From a checkpoint of a small mixture-of-experts model trained on Wikipedia.
Size: 13 layers, width 160, vocabulary 14733, 28.4M parameters.
Experts: 128 experts in each of 11 layers, 4 picks a token, a sigmoid router.
Training: a variant of Muon for the experts, 287M tokens, 4375 steps.
Below are experts of layer 9 (counted from 0) of a mixture-of-experts language model. Rows are named router (the router's row for the expert), gate (a neuron's input weights, with its number), up (a neuron's input weights, with its number), down (a neuron's output weights, with its number) and show model dimensions 0-159. Each number is 128 + 24 x the weight over its row's rms, rounded and kept within 0 to 255. Numbers have three digits each.
After each expert's rows: "comes before" lists some tokens at least twice as common just after its tokens as in all text; "gets" lists some tokens that make up at least twice as much of what it gets as of all text. This comes from a sample of Wikipedia text that the model never trained on. Tokens count by the router's weight.

# expert 100
router:103141106180097135079116145112154157145126099139164131141124131122142173090116149143092083129178177139164130120136143144124147149105127135154119127145091139123139153135106113104186143106153109108105162134145150156144158104128087139157112167122132108147112142093100128122100129131146128143090112142162114099095135146135113128165172146120148169113137140161175136135079161101127150146153132113144123163146145120162093114146122100090133106134165148127081155108165150131150117113173148
gate0:154098153094151161128150134116158118122131129127130073091123136132132094141126118118094092139141160113131178111108091153089140086103167130075092077124122113147126137149103117106119148153165082117147128136160109145134154133101103148180151146130142106156165137110099125122119115139139129139169145099174108129084115150139119176144125095119096165094119130108122105113103077104148121097139149135153126165157158142091136127120114100112154125154170121114104154126090104138116121106144154
up0:086147085177146132146117155150129111156124145122131145108105122115129157118146130144128160121108113127138117113121127135146133130148091115125166162163082203101135155125153181175130134097160152130134124133116120105133116176136084171101155137109107145115089103130116118088119146066135120102092096139135124095153173125112165088156163154141115063113132102158109130162135129139106100142162121144101146129092127157162118151152143109104143155123121125124148098110119140105127113107135144
down0:161151151123090094176113153180153177158080150159064114105169115109096138158128125144117124134146132162119136107132140149150126101183111125117134126184128118139124096124132121148138109142116165164112105118139163120108137117131089111128094139125130132145112131095156099115125154179128143152108108190174149123104119063164086130123138123102157133144139097154129103101116123109090106111153131132113089104133129140116145136157135104150116108096101147138128112130140135145133091094135116
comes before: " |", ",", ";", ".", "–", ")"
gets: " 1", " 2", " 3", " 4", "1", "2"

# expert 107
router:089153128140104111131075161113134153135138151112163122158125136123149143124109114131097124126136121102160126152132156121164157143155154115168106101123121072084101123120122126153111134096157151133157185115109144181159150101162148093127126132126123126147104104105116104092129114134145131136101149173131070048137141108136134140124141190144149140120143152109184081168156128126135132080133104124100134104140143118132133110160175151132136116132150126133098167096128141118118138122132108
gate0:121134142116132100142128112141141097077173132148089119131151166143133137120122149097126156090140090070116138170141096099089137114143096100138166128152118127189133153143151087122078174128151154126153084109171147124128139130121127124128146150142154101159109143110113115158074132096103153117155115100138097136125149143138113152120120123130123096135112155118103115120162133084124112104158111113106139162120099127094187149121107086104084102153113118123114165135174125145158114130112145
up0:118126103137147126111136131105176097086142110115103134123133125137127134117111103152120153109126122117138126157153101146121132148111125128088113169115130124160098092113148172122083165140148108111138121146139058112151173146144120157095124104110130113143110159118102131101124153136112151118106129153149134135164163129147118148109158114073147108124125117151119129176107200179106117097103116152115088107083133170130134129128153139132132079105095098123124160106162088073121128082113155
down0:094149167154136106122157136109142072114107096150108112124155167132135134155167121163152125153121142193152155132110086136105128155168147132141162134091134159154148118120166103118155177140108139123149148117134172161153142097092073151128118099166118103143112143145135134121103131150103076135130141118141167180125119131106155136102144127106122127150137101171181162089125129150108106168115118097097169117124168137134118160165140100149142121120118136153123132148138117124122159137142135
comes before: "|", "-", "\n", "|---|---|---|---|", "|---|---|---|---|---|", "|---|---|---|"
gets: "\n", "\n\n", "\n ", " ;", "′", "eth"

# expert 48
router:134160134094175125167114148137142133131141121135073064157118111141130132138137131126149138065125150119119138118133124105109150093159154105171109153109120135171126120120120134128160139152113124163130146081104111137110082142095134071169156167116155095087114205092138123110139143142099131145131101156139127107134179103137114083161156139145110100146113133114110139130121168137127166130111165124127104162150155093094146125146117113161161133106154150133141127133132097112112127126096136
gate0:139151131148125153144119147171098102146125109119111109102175101141164118135121147126136174088151153194087106137150129110099134120135093084126088146094096133137155139155119156117140131158130136125113106112145132118099134127163113109136069122146143157103109163124147110174161137102119131144121109076108141152136130097130121135128134119130148101182139114112061138165102111098128081131105157138174158170140152114149150119137125084162114144114132124115148147142113158133115119097081152
up0:163142124136125150154128126147092104129161110113129099098132129094142116108137110175174152163114110179121116113141135116135145169143132123130113119113074106095113131162078141118103157088104114104176114166133128144153132101155085146118059129163128122174154118125129108153172126167138135137103134103125121099111113109132132105128138088123165098114137115142127126157099142156106081080098148120152143127096111134127120137134147165168123135180103105117151121097135135142092137101141180
down0:104107121101114136126126144109109164136113118152127136108165113125120075143127157119112148108115154143200152143147080134098151131132147142137132126091120174140069113126096102157193141148139134144078154107087132150133172085176132122126161122140121112120145170122100121105112126124118140104129168102128120120191111108113110093119072093141096091119127111100105146142105142128144123106155134118165129131144158114134133102155126128142153139110139107113123130126131110144129115133048154
comes before: " and", " which", " but", "000", " with", " who"
gets: ",", "),", "\",", " Born", " such", ".,"

# expert 122
router:117168124125118135139129187088122156128133138105186142170126134135109155149091127152120133155141134097134130138165142121155155155137162095129101094133138090121119135139117148156128153090173148110133182123091123181161159129116157129074107145123118131145133127136130081130126092131123137167123130209116082052126153131120154132131147184153151119124110131127174101176119116172135147091106105126126134137133138127127124117146152137134156105127150128123128146128110149107127124129132096
gate0:134121139142143131128152151173160108111082123141109143138138210141107128122124157180113151143125109112130132052124110147162109138145125102133173158170147171113156105147144108129098115116153153141129118150137159082106096148092104154115074153122115117109087147091153114135139115145145152144123146103159140119106107156155112134102097119163129105111146137129114112140074154148135104096122136149126148106127149133087122148101141171164124130115134119098126161121142152127105139072103118
up0:110152065142132130110143122079093152125139136110116112169098123155157163141139125093128103135123134131118122149119192112147151136112114133065152132143114105072125113114119140144135086114140149152131126141159109107072150147162129132130139158143120113127174121127101115145130135193146148158111170159128151118153188104150128103126126128125124184164129104101132116149120124107103125157076105117110107139172075134114127115107103164138149138123149102137127131127158164138109141095109101
down0:098143160088153109129129098115150094124129130166135137091129186121157120104127141125121097144103150089141105138141090115113052101111143109131108139131137131105170107133085126154110117178135172119094117088123124104093145157124171135142172136140141163101103132104110094144120151155102130153113097099156116148131122106147142100121114120090100124116123149097122099095125115118138181085174158113120143138151132169106152134092150113092122139120117164140146122105102150178137123151119142
comes before: " the", " a", " his", " their", " its", " her"
gets: " of", " by", " from", " for", " with", " on"

# expert 110
router:093163102153105090170122147102163147142172126110153154181110140150114163138158100167115077110154150105143150134108143135145169154122115087160136073115111091111116142126120122137142177076129133120115189118120119114121156104118096149110147144154099096106115115103145114146103126115130114145140134156158098068148138082123145104121147164159135127124137148142159139147112145123123137122144104136122122099150185089133132135095127147133131147149122124131102129100119176089117165137142109
gate0:154182121118118087135125146167165124172096156127129125116127120110147129100112150128103175146130132150114168158181182165135124121124160120136102122091066099155131125141141134115146145164093082121136129111153103124137137122142135127140136126140134130069152172094140128159144115121097136127173144121138143141139149152108097107146160092103161139154138149161115109102087150171151172121128125112167115130094115118146104082116130150110076110134140129124086151144143147134136157150155155
up0:134154118114149113128090143165107126068162109138108163117131140150146133096109119087163114137111109147121116136138127093155127173123112113132126185160200147123137150129165118090124098162149168127115113126140116145094106156140124142100087134149134156123115091173132156123148166136157118121083106103088132120072101152164157111132112148154131155103109125088098146155148151123124132136062145127094114153128149126160102144134109156140122117145125094095110109099138124107132109138109101
down0:131143110132135141123137154125126168110149075136154149108115171145166167141112112168132095147097119125147137126113175116123104130092142152142140128126112144122121119116114095106136109143134166161103122115132087123097147135132110096171138145116093137128117132131158141138107121122139160159145086108113111122139131082143167132119093118128129156128136096110097118060165110069110163122157084133134112139127130084098119129149119134157192131123108130097175101090136159146107131153067080
comes before: " |", ":", ";", ".", "–", " /"
gets: " 0", " ", "0", "1", " 1", " 3"

# expert 43
router:088135133127107127127080171100123140133137146111171120168136129126155146148114120131128113127133114104156142157134154125148159153150150106153090100127118082102110120132117122159106151104147161126144183108117144190168148114149135099126129122147134132143111131103124102091132127135129126156110139210116077051152133107119132134131146191131164125113119132111160095160163139149133137085149124125083145107147159122113123112178170145135132116120160116135108152092112143110114124126143101
gate0:124150146144107083092106135149150141103141154125134109156166122135138122133094157146096102092163142107133114107137148108117112123108121103128137111126098093116124085120173115142167141147101124137144123150103129110086123137109137140159113137110160143095140150128137117118106143129158126113128095091132148153141099176126111103161128134129127149143111046186111143087127117103106131139086135169154101168141095070135149138114136114138142141155167148153086086129158119114113057160127136
up0:118101123149135144201125147154099103119135080129103131093118155068111129147113147126121163153136103126121099117181130103150152112135153141109120173129135128137139131103115143147129151142125152126144147151141117149145182136130132148109142128113156165113112153126133133124140139109125124132167158091169114165129069129148119126105150173095139091111140139115146141148121173180154150164105148119116086157151137148137091154143146117106131077130088131114132158140167068124134157086098139
down0:127130125123134175108125137142124157121145112150117179103142118103124119114090124127108130130134135146108140155152129175148110147133127167105128116150150124170093142128109112117114173133165118129165144087151144103150134143136069125124125118168096151157127117094119099083118115126120135079106157104111135073127138117105132149101092122112125153121128133099118082128148172125136111104161097089134112109120091168143179154132161167094121114087117166169154116129052117111122091121117140
comes before: " the", " and", " which", " but", " a", " with"
gets: ",", " in", " the", " to", " of", " In"

# expert 16
router:159132161115140141095146110170152101160099109144126104111138096147118113111188104156093116072107110144078138100116107151129124123128133119097115123148129135128140092092152092125107161141133106113092088106172119107131117122079152119147092191145120160123133106139108112183136107166103117101131149106149148163142158129100136120077103136114117155138095181122118149109089116105115154153100122143137108107118134149111133117111083067129114153124118118124152162123133135116160124137136150
gate0:179135167103131144139134110158168111121109131105154121105148106136077123119142151193135128105117118121142150115126110160135110111126112130091131132109140121105108109104176130127071131134110114116124098136143110161119124154089115135063098156142103141133139104154125108152153074165126084129095152111092161158147162136091136142153150110154155124129096123121135154076101117121079158174077109142128112110114088112122151109132132125142112152124136120147153138173158119137155156099104103
up0:110131136143099129177139147127116171134132136092142094163118134118126158119104138123148105123143151136132108114167124114122117084136140139167146106135140090215121144145120128146176127104153110129124172109118082123138131065152134168160062120090142109138095126131131158105075156107157120135141123125132131108097085118140162098118123138121110190141148124124102096122107138122094118133137110138118133104139157142138113159104126112137098114158128149182077101121122119131074106142129131
down0:130153134112150158149139137089104120055167147164137100144088126111139096138151099134141107130104130135135166141154111126114128144148106104106130109176161127150111102089157160139154122117139112121108112148168167147169106097141138176125112122186124094135098143146101118161149099135143097113102143140076136131153134115091135097099103132135122137208123119108138166099156083098131103136154119148143099109105122114117120149138125146105142118159148157107138151141109131084154149142127153
comes before: ":", "-", "\n", "″", "°", "′"
gets: "\n", "-", "′", "″", "==", "°"

# expert 33
router:080127120136104110125086192107127155145129155098169122169126142124151146134103122135126117137144123105161141143152141121158144148164175128145115101143120085085099121143120121149119155092145139115166184110114141187163141100135150123150128112155125122145131116108110117096128118122136120152104142205115095045157137115103126148137128177135137137133136137107137079142160146141116119070131115116068139117121150112146144127158146148126152129109133116128123153082149152126122122120149128
gate0:138123057151134139131109145147109114133125106157117074136122141097142137110116160183130108142083172134109128115136108128112123119154133125124129135093127111152121084135114203081150131115112104122140090126153136146128103158145159113113129189111173126166205121120133163127093132150141101105178133114158163122140131142090123091097101107121130110123134138139088110134126130112121143178116106110118111102104124129148151137104123123129137193091137083122116141121113130114145111139148145
up0:126059086145145107121146141118135119092136127161122080133147184102138106127139134161094127087117174125093077138109110151148133125104140154211099125071164141123135099127109134118110154125166124140137129097155118123121107089124123134086127162117132102129157133099107119117131093123123067156107103143119131123122154156133103119164147148149146106106160120153090121129131124165086109120149122128152111139097158105122138134125150112080134131146099139132141151083142098108144137134160123
down0:155144108124131122126129123149138149076100121111122142125082138151146090093112139130095116141149092101112084122102110118126107091181154153139162108149101111090100160119088108105125105137146165168181132109123123128100127142144115082115092152136118130154153103149105097158139125121141117141100127099183110067122138138122121118125121148151092174147140159135159134102106077105123113102122134161136159153116159166174180103133118116141083123103136122139120145153138137149168136112137117
comes before: "\n", "-", "|", "==", "The", "==="
gets: "\n", "History", " large", ".\"", " well", "Honours"

# expert 57
router:060179156125124134132137151117142153124151137116157148141150144090147160126089135112131136130118069165148138085128143131131151125149157079140142078144123112102113104143138118133140106126136143104151150118116114134167119124150167117147136123127098111134120172112149113140119139121142126134112120158097065109128097099100142108127185165139158169119126155118109120158144128132174151104127118113130129123098156110170126070154173113121144073122126126130067172127104155103144131124112097
gate0:129127126171144145106088139127142124116117110116148144084148143160086101169130126123141149102129107119105122121115112118107106139122119119096103125130097127134135083155164129127100135180096070132142104158115123086125157140149102125141127149167137115135098158161123121122116132104112182056133136177085128182144095095153121090106189115135140153116118148114116129122103101098120130138131167133115136156144145114169096107115121102165111130103124155151161158148170154130088121129101147
up0:105112117103115144129108116136122129160105147116144156114164142143111123148114084104100123114170121146167131126125120139137155128177102148172092105083105088136116127071102127136128102123121153123120114115135110118140125123144137123089154109154137129112133131108165116128125131171166130127153113096134126129169097144134099161140123149088069171127200115125148133126132147074179095085169116120119115115137172094103140138120088134170117126158107139153111169108111122138171156162102140
down0:135150119089156124132150110144079118086139127103131156134135109170123144077135149084117120155092109143124110114159152129122123118115118141152113163114132114125122139119119122091156150110169116093145167109117130137139131122151139151098123113102134122172120127132133134088131138121107118151148133134093128119175149157173152111114089155161136122130124140154077155136094142100117143122103094119103109173100177114093172178094133147076141128146142150125122152153090124087209142127097130
comes before: " the", " a", " 0", " he", ";", " D"
gets: ",", " of", " in", " on", ";", " that"

# expert 105
router:112158134136136112093121096143101120117121117113150149147120093113158139140122155115146102135121114120165082086085147119083142110145133172138117126109150133099141120121123144125135174086077135126151135101097109092173130084137120111152126159097086117122126122158144138118097153118098105126114139116100130119151128114122173155123128101128129165099119130132124105149124116105171198149151164127140143149142178132188117101130144124124107165103064124089086108132131119141155143170122088
gate0:133123139106114080107145169143142157133110151134092119143194135115097170111163119090166147149129175097109153140134119151163118095115113160095100118110134091142135114115131152107136180166110121130110129138114116120138103127126102187119078065127149138107167137159130132141103148132084117161127092124116132140094143094145132105158134146141136128137126096101109138126143092127082142141133141091148176161131160110121088152146093144132133187146118140092127158106121107140143125133138138
up0:163144163165144169152099155119150126154124092137154118124136099152145139129147109119120129125067111139126118124095170136192134196102117140157168165139103142131109086102110103107139138140144127141105094125142094138116118140147168132139129146120159095126064110111131138091138156141160108126166117129140115119167160152091117141134139153128149072138097158124135119155120139131089176113143157117132095138121146137129090108133124124090138133132163098166086167119128138161129099113154118
down0:133104126158123113132132092112079125142125118151112104137130154170122149127124111109145157142155141117092146118124133093108095103149158204121172121096123127152168152103130096143087145145135148174174080116101170116110142117139148113124134123107109126112137160152105120116123149168129111161069127148109148097151131153173136129166161139119106149131122159093146097130125130108107128155131110149128139140090099139134118159125103127197127126172094138176121119144169130115120174106121143
comes before: " |", ";", "}", "N", "\\", " 0"
gets: " ", " 0", " which", "°", "18", " 1"

# expert 103
router:134111150105161169079159142130147136149126143122097129146125150120142107116132112117154139122115134162125101076162143185087058140125107127124136126177147127115119106126105117120115127121119116132144128113112156093116156153134132176146162125154099149129158133182112124090131129099100090081141108105171119134107086140104153107144105096136144152090108121159104107150108088155136093154102117109104125114112109173125180114102110149128113078132159107122132117142180152108154112141131111
gate0:145131133114126124164122122177118099161117098147154115139140152085160132124144120147108125078118124124167138137140146132125109136130143082154123133141121090155093138158104149119087148110105093121133115104118113150133146133116146096114112126149081055151139143136129154126127128163084080167129136088115150121094147117134141136129127127087116134077143134172087151128110117144131111128107135157127179086108137121115139113143105195109076119087086118151109147170129143112159151090105153
up0:097109132162092158129105119100155122131130118125090163127164132122079102123119125178131098167095109151176154160089124110136138125098121133167145159117094131121113118127143149139121183105160134115156120081097121120103145158122123141139104154103132157140102133150132179089124172093131179118134120172134133108160182129156116132169112139136119144088150153105095116111122155124090124105113120130089137141107102125136157121105133105085161112095183127146124147157161126117131123123141104
down0:111092166117099136109163090116111155142135127129133126148159166113113129111141097108108108156158099126133156123144108191097106147129119145133150121151130170121113135126102121139128092119155099125107130170100137126136144105096085096160144121098103082141101107074146162122149104121135141089127110136089100147147125086145065098072094119121133111145156107139136138169123121134113084134123100115129077127140129139153114124167171109090134171134116125139126177120127117118136142124108072
comes before: " the", " he", " a", " it", " she", " they"
gets: " as", ",", " that", "\n", ".", "as"

# expert 10
router:142143130122118108099102165157125134107116168106117100138136099130136114105095119171105080093144113115148120136158136092138136160117134130103146097186131076155087164147120142130133108118148084125145128098136106125147148167159133184119166112119157141138136115065139125142126104157083103132072144118120099145164171127130156111132145162113134148166141110119165146126125155105149153115153128140126121124157090090141166091112132155140129131154119139154122137108145184142154102145165147
gate0:119126144154145136175149141136108109126109089089101111155106138109106092145119119122095149115140168150144096118128146100103091120111110165144157162070111146107118145128125161120135106162151123106111129113111148135125130122144113123155120137104120143102142162149120098130093109131097100142126129110127137141156123131131149117148095190091125097066105158091123149140124183122096138084115117099174112123088134099120121153132097134186141157157106155128188132115161160136095118163126165
up0:129174141153190119135088106124113167105103134152115107127129150147145125110102126103117196083117125125121169123165120115074075129158107176118154099107142122132163144146126103101145159162148131143118139121111149147114131111143125125092160140126123154124136153119121106141115117130125133151105139104092126116085136088156136112103068092117124149142152167122122114157130125078118134156106102131141123132143147104143139127088100184103124112099075160096131154109111159092155108112128110
down0:106117111168179147157176161085147164115137101087158094124128127107113145178160112106135116142132089143133162113122148145142153116175122107136145133145099124132126119190132122122138113135135152122168078132111164150108131123111177141166136142093105114147150066125170097138139152128136155103155133160144120149097119131135080113105089083106122134119089166143100143133168116115112116157151121146108135124142120154145136126125145148141102141153134132171110126104095111145130157109154082
comes before: "-", "|", " \"", "=", " by", "\""
gets: "\n", "A", "|", "==", " up", " A"

# expert 68
router:084140132142109108127068172109107144121138134113151114148122139116155162135106122122125103134135109119161159141125161111152173137141165100149115112118122073086107119130101091135127136095156161115135180124103137183163137121142161114132141113133145133145099111125137115106133141120140122142119129189105080039139136104129131131140151193142151144135135138130159107151160165140127139091135116134095109112129145105133110113181175164145140104121138117125094153080115141110114118127125108
gate0:137115110097158189120128108115133128157116165149110141140115127114166128150170134118194166117150102083120147153145125109077115129151128131147123113090126130170134174132120122125135129165123124090113148149138099083098139159127099112140131132101146081135126185128150091095085124135147123086155164129146129140085128125155123118113086124119145140111123111140176140150150092112118151099156154172141123149130115103139141126115135118170069121145145124163176106118148107142138121162156127
up0:135102127095158148117153125094147165130115107120155180059124128128138121181088171126104089097103142133124132145126103149103150101153162120161098092156107157129123160146143083107130153124108107123146170087133169110112124130118148139130118137177097133152104161149167092119190108095126150130106136160123126119063150145151137110151085119128164115101140144149143111128134148113137139141116186127149150116136145112150139120115149141099102110115140126123114094116126098138124173148138139
down0:145111120132121137133113157139160156097100112101158119109104118085098114133108085129159102106120126129126146110096136132153154101102150139108133106146113082164091147153080112083158155132140171135154119115130137172125090113133098096107122101142140133172120131129144095117070109128114196106133115160138103064120140144138127103117120107189113113116147143118153101117152135115143124105180122147124110141152123090117165117110136116153127073101106128104127158100117132118113076116143102
comes before: " |", " and", ")", "'s", ";", "/"
gets: "'s", " his", ",", " her", " —", " He"

# expert 119
router:109109125122099116096121159131123140105157134110154126164098128142128112149132108182160103139149131091132170128130133142142181151163099122184114095144122086106095155110104109163113134111152171120115155144118166140143158137166130086098144118138103140161142133119160090094127102161120164110093154149100094077148135137162112124111125141161137103109117181138119136154161150113146148129132147114096149153132151139145155065138129135156135081116151130113093162119091145121153139150123105
gate0:155173149099130106126129113131144129122107129147113117141124109118124144138087165101144139159130151104100137109130168119134145108151126092141124097184142122111116175148099074118149116133121142124154075111147098129125138141137131156126161129079097156158146175102098110150144133105157170114144135092135140104136096148114102128141093145109086158148154100133135126151159171137166087153178127150100087151101107122130123148136125135132160105133079134127162127117112083106166125188100129
up0:144111126155121179119122113123105124142134114176144103108112127149141145102138127153116114101115085196180106120114119123107088140136149162070143149072111147145106100132136155116115109161103133128104192106119139134129137139153134111116093144129193141090092101150139136112111139145137075163079141127124144127079130124113121101148138132149136107105118158128109139122132095160105129106109146140143168136141144153120123137104119124107092161116168161140124114132149189150126116098130172
down0:127136122143111076123145111124159127151136167142086138156160101099155128117145132130115134103132102118122087128124098113127145143100156096107183093105163098104135078171113093116120152091081127146146145119126157142160136117138154130152109172137098086130107173101132125138158129134163145130093139115160141176092124145125145149102109111150150154115118096131111120099135133139116113146076093167086113132089139081114147139114141097153136175136130140125160124137100153145132175090145111
comes before: "\n", " The", " He", " In", " It", " This"
gets: ".", ").", "==", "\".", ".\"", " ."

# expert 84
router:092125133143103102126062166112132141130142155107185113138143117128147133137135121137103131163129145105122158155136118143127168149136142086177083116132110085108132120146141141137123154105129170128147185119117143163179147087168150088095143108168131121139120134123124107093095118135139104127125126178119080088155104143103119107115145154130137150112121143095183108153170159112157121063140118121124110131123152133129135092154185128118119093126143131142107140105107123144117125132160148
gate0:169116124124161154102128104162147112129108122102126148124089100144095120141093122129118090132133160133164188129106108108101121087119152132137098087133112157131173120106124132112131114133107138156187155107075115134076080132110172125116107141120099121151139164108133167123159119159162132117122155134143131133113092131133144157140142117120127166079122107141141134089119117157126122144074110087121167083179154141079143100149095133113118120145128151143145109148156137115127154160119154
up0:129078095064148167098110102106180127116154118132098164141152078136157139087156130117091120116110126105090073133139125112157126117151088107127136104173090179141096138106155131150167133131119138122136099156135144133145186178148125132125110126130111143146163160118157102138126118106142116152138115122119118140148110105087094128153135104143136097100128143130182125147121122129169155102135131150147099118125124084143126139117139105110128122130089097130133138098106149067138140162112118
down0:176141157077114122173135170115137133113118131143154124113120139111121135126142121108144172118131084102138092077159118110134126118171128112099141175135112153153148123083144151132122076086121151131163112123076109113081108133127170137130143135118147147150124086092151118116139144113128132121123119116161145127113170145115117167093167101088125113172164141154146114078126137152118134110095148158122117120125080154109128148140097146148150161149097114111149118134120105102056119117143139
comes before: " the", " a", " be", " his", " their", " an"
gets: " in", " to", " from", " on", " at", " In"

# expert 111
router:142111088171127185096150166121128129103105087163168136129110129170121118117122148116149114092103138108097107136089074126152131143115154100156102144142178129100112137116083137119113094146114151136149168099093161143149144150107102120092133118125103131166184126138116126121159129134157126111127180135142155112137155141161127116164128103141107143118123105157142108082135108102115092135160147132133153178123175146129124154132099159143095087152122109147117152111105153101132137151091119
gate0:129090123098139155171123138139157125088117114130129096128108129142120112139142123090132179109144125079109084128108092137118112133126146156090135105139165136149102099125118081102137101143128128132188132155141107110135152102102117166101095156125165124148178140152136115108129105148137167100107134087109189163108120126094115100156118128086104145115111090110138120090090107107090094145139137127156126171071153155146124158103119128115100101159134149132137117156152114119132114149089135
up0:095151113122119110110160119116093144152147104115132131112159120094165146155098125117133101120132114185164138124147174096158119133105102089136147184130111145109139124088134159124088148114132105107070114103126147115149147124125149120151171137144103127114093143110148145164142126127139106135143135120141096142179155091147170159114120140171123118151153204141106163156104163102150153144125103117131101100147145083110154140099090137143173139130105107116108156124125097140090128121152125
down0:154125206117140119105122102143121110143153121066128144141146118140136150095148115161122111119148137107121095087133106173150085152154100108128144109140117133166114118126092102173074139145103134144122119133131134133160080125128117170111150112134096100050109173125128105132114113141104142123169134121131082140127095124118124113109073120137107100145128110149093139129100142129090109125151141123106146118144080140111154120112106147120139117080108122125156080144105121137166140145159091
comes before: "\n", " The", " He", " In", " It", " This"
gets: ".", "-", "–", ").", "\".", " \""

# expert 7
router:105112154099117077113092147146170144127178113160096096142144126098098130129095098138111112119100129114160144112131183116131149148136109160147150120106110084126088146138131105118103147097120157134093156117112122147156119107100144129141146145162143142146086122132122083114127108125130122110105146129104099081114122116131137103160144110144105100145066090095095120106154159119145141138115144169155134152123182109150137080148140132132101152131117132130131126102087130085079106087171098
gate0:135107131104145126162157092113151110126101144131102145108135094144092064138107140122130082146101112143138115142152134093080123074143114144128170116131152119155115133144162118121105122166104149132068104108167127104138124107127146123149127134164095151138154123103086117129129110128134156115128148143116155085135117125114144136158097124108130095090099128135091123080124081121134136149096092122174174139077159147115138096108131139120112172160114146132149124133122071125105132082170148
up0:126160089170154126109101151133109115144151110093169162148091142090157180123179116120097164113149106128086162125084141147168135175107137112100124135147116146104153134099128142129139101092141104112129156125155146136144134129137119130131176114145143107124097151131149097134132151095105096161133150135151115165171132135116108118129142144138143134161184177154148108145093177113144120115146140130144116084160121125114101144168141094116143117138148096177096132134140164114151144169117115
down0:132092063131167166151149132103130144116102132152160138078129109146118133119124132120166138103125108114144113131098144134121084147108138149117158150073142102127154144120142148144161133140112061132110143158166134138192149132120141158167117097157103121140116152136131137155101118126109147166170143152128139137105130145125129140137141138051096133113146109133152127149119098127132163162115117133152127122101073084155094142120107150105104183171127145157127120163138097097132139132118107
comes before: "\n", " \"", " and", " (", " The", " —;"
gets: ")", ",", ";", "\"", ":", "),"

# expert 60
router:110127116114095091109124133087125116120127120099147145180095117152107178131090150142142077116112108133141140165108119055115138127119134105125164143101099105098152093095113133135102162099130161136141146081110162147153188141140140136117132094132149144146129140161147156111153150105153113142121145191097117095150155110097141125112121157121174124109145098121107123178133147143109149117161092172134122110123173126159094109115121145122146113104140132128102120130093148100158134129165125
gate0:095125082074145145124132134096115134116135142141108133138109112105073109072139177129118106152149147071132180116151129176062081086124094141095143127116115157133132126127119133132124121132135113116135097147132142126112144107131092125153115130132112127110134190126189104091104128134102151133109108089120098143112149129107134060137105137078141164140151132102103107169130128138136121116087126148136143111113148121131102106087109125109128123160136148112136137086124131168106123164131139
up0:121114115099142156137152113131146112142110145141159142142096125150117106112098143155129126107127176135174157126124112102101110097133080113106169161121130160131127147115157153107134119150142089166108147078084116103108135164100107150142116138180137130137131146124172133095139077122097167129135134092095113162129147166135151091145124179106153158137134097084106126142134098167096149129111083185119126142130156098130114107124105105107131115128157152108154138099104145162101128089154146
down0:115117135114140152129149126151122127169127106131157110141158138154139146107129134177108086079116126120144091112119161111102145110118092124117108138145132150109144152146122124174077128160074131080122082102145113077138174147114143142137167146138100138130113144167129135161149124157129137137159100081162124125140119142138136113125161092147137077092172137121121115174135140101128129104185105083086119113106169119127112139107145157116146105150161109092115134119178156126156121113108126
comes before: " |", "0", "1", " 0", "ick", "%"
gets: " ", "f", " p", "p", "–", " –"

# expert 18
router:148105098119137052116117158091107092161198134161144146135135176172129100123128120133180109138100164102120125143148104142121127120129156105109143142161142141150126168099115134131112131117171135137152138165160131175160119135137103145137115129134150119172137094152138165147112117097115142151119151124126109096136107158120115133103149183124151153139114108095064097141096128136110150126114154141182146125139166077120103131135109105130122116141149100144152138133132145098088129160131110
gate0:158105095123174143120145138117133159101127150069121112122122112124134126097115170148138147091124118145129136119143137127097113117115144153123128167146149123095104117084128128144049152123082096131150116207142147122150155147096151079138135086107122098126153129124126132130136115181128084149155147127144155132139137138145142170136148128176140089156080114121166099121146130158137098180115127147155105134153131134131157128106147148180095124109113116120154122152122144104150128130094152
up0:105119100126122146132137093083158133141178120145141146128152110169134129134140113090151163146126120072136117162161130149093134121118096096094121125131133074186117147132179145164149103142101101115181133113124079115124127145130106132123135125124135140170151138123170147128145117097111101168082120153141098141156165143117122080124130120140149146117177121148157138148111140117124128120158087148122148152103075101154108151105137145109186164125103157121125090138135145116139133170118131
down0:114135077136148143157132089196115137120125134116131117141087133150120128058132139132116129092119112099144098124137138167132159188105108127158143122082138104127160124134163126142156133141161098119143143142142166109149138128133113136162148101121163142146167140119132137148173119087132102157128098154123127159108176081104122176169089126145125110167127141148133096162115102150148129109131129127150119124102133119124128122081123120126130142212113187139125136146133111145095135122110138
comes before: " the", " a", " his", " her", " an", " its"
gets: " for", " by", " of", " with", " to", " on"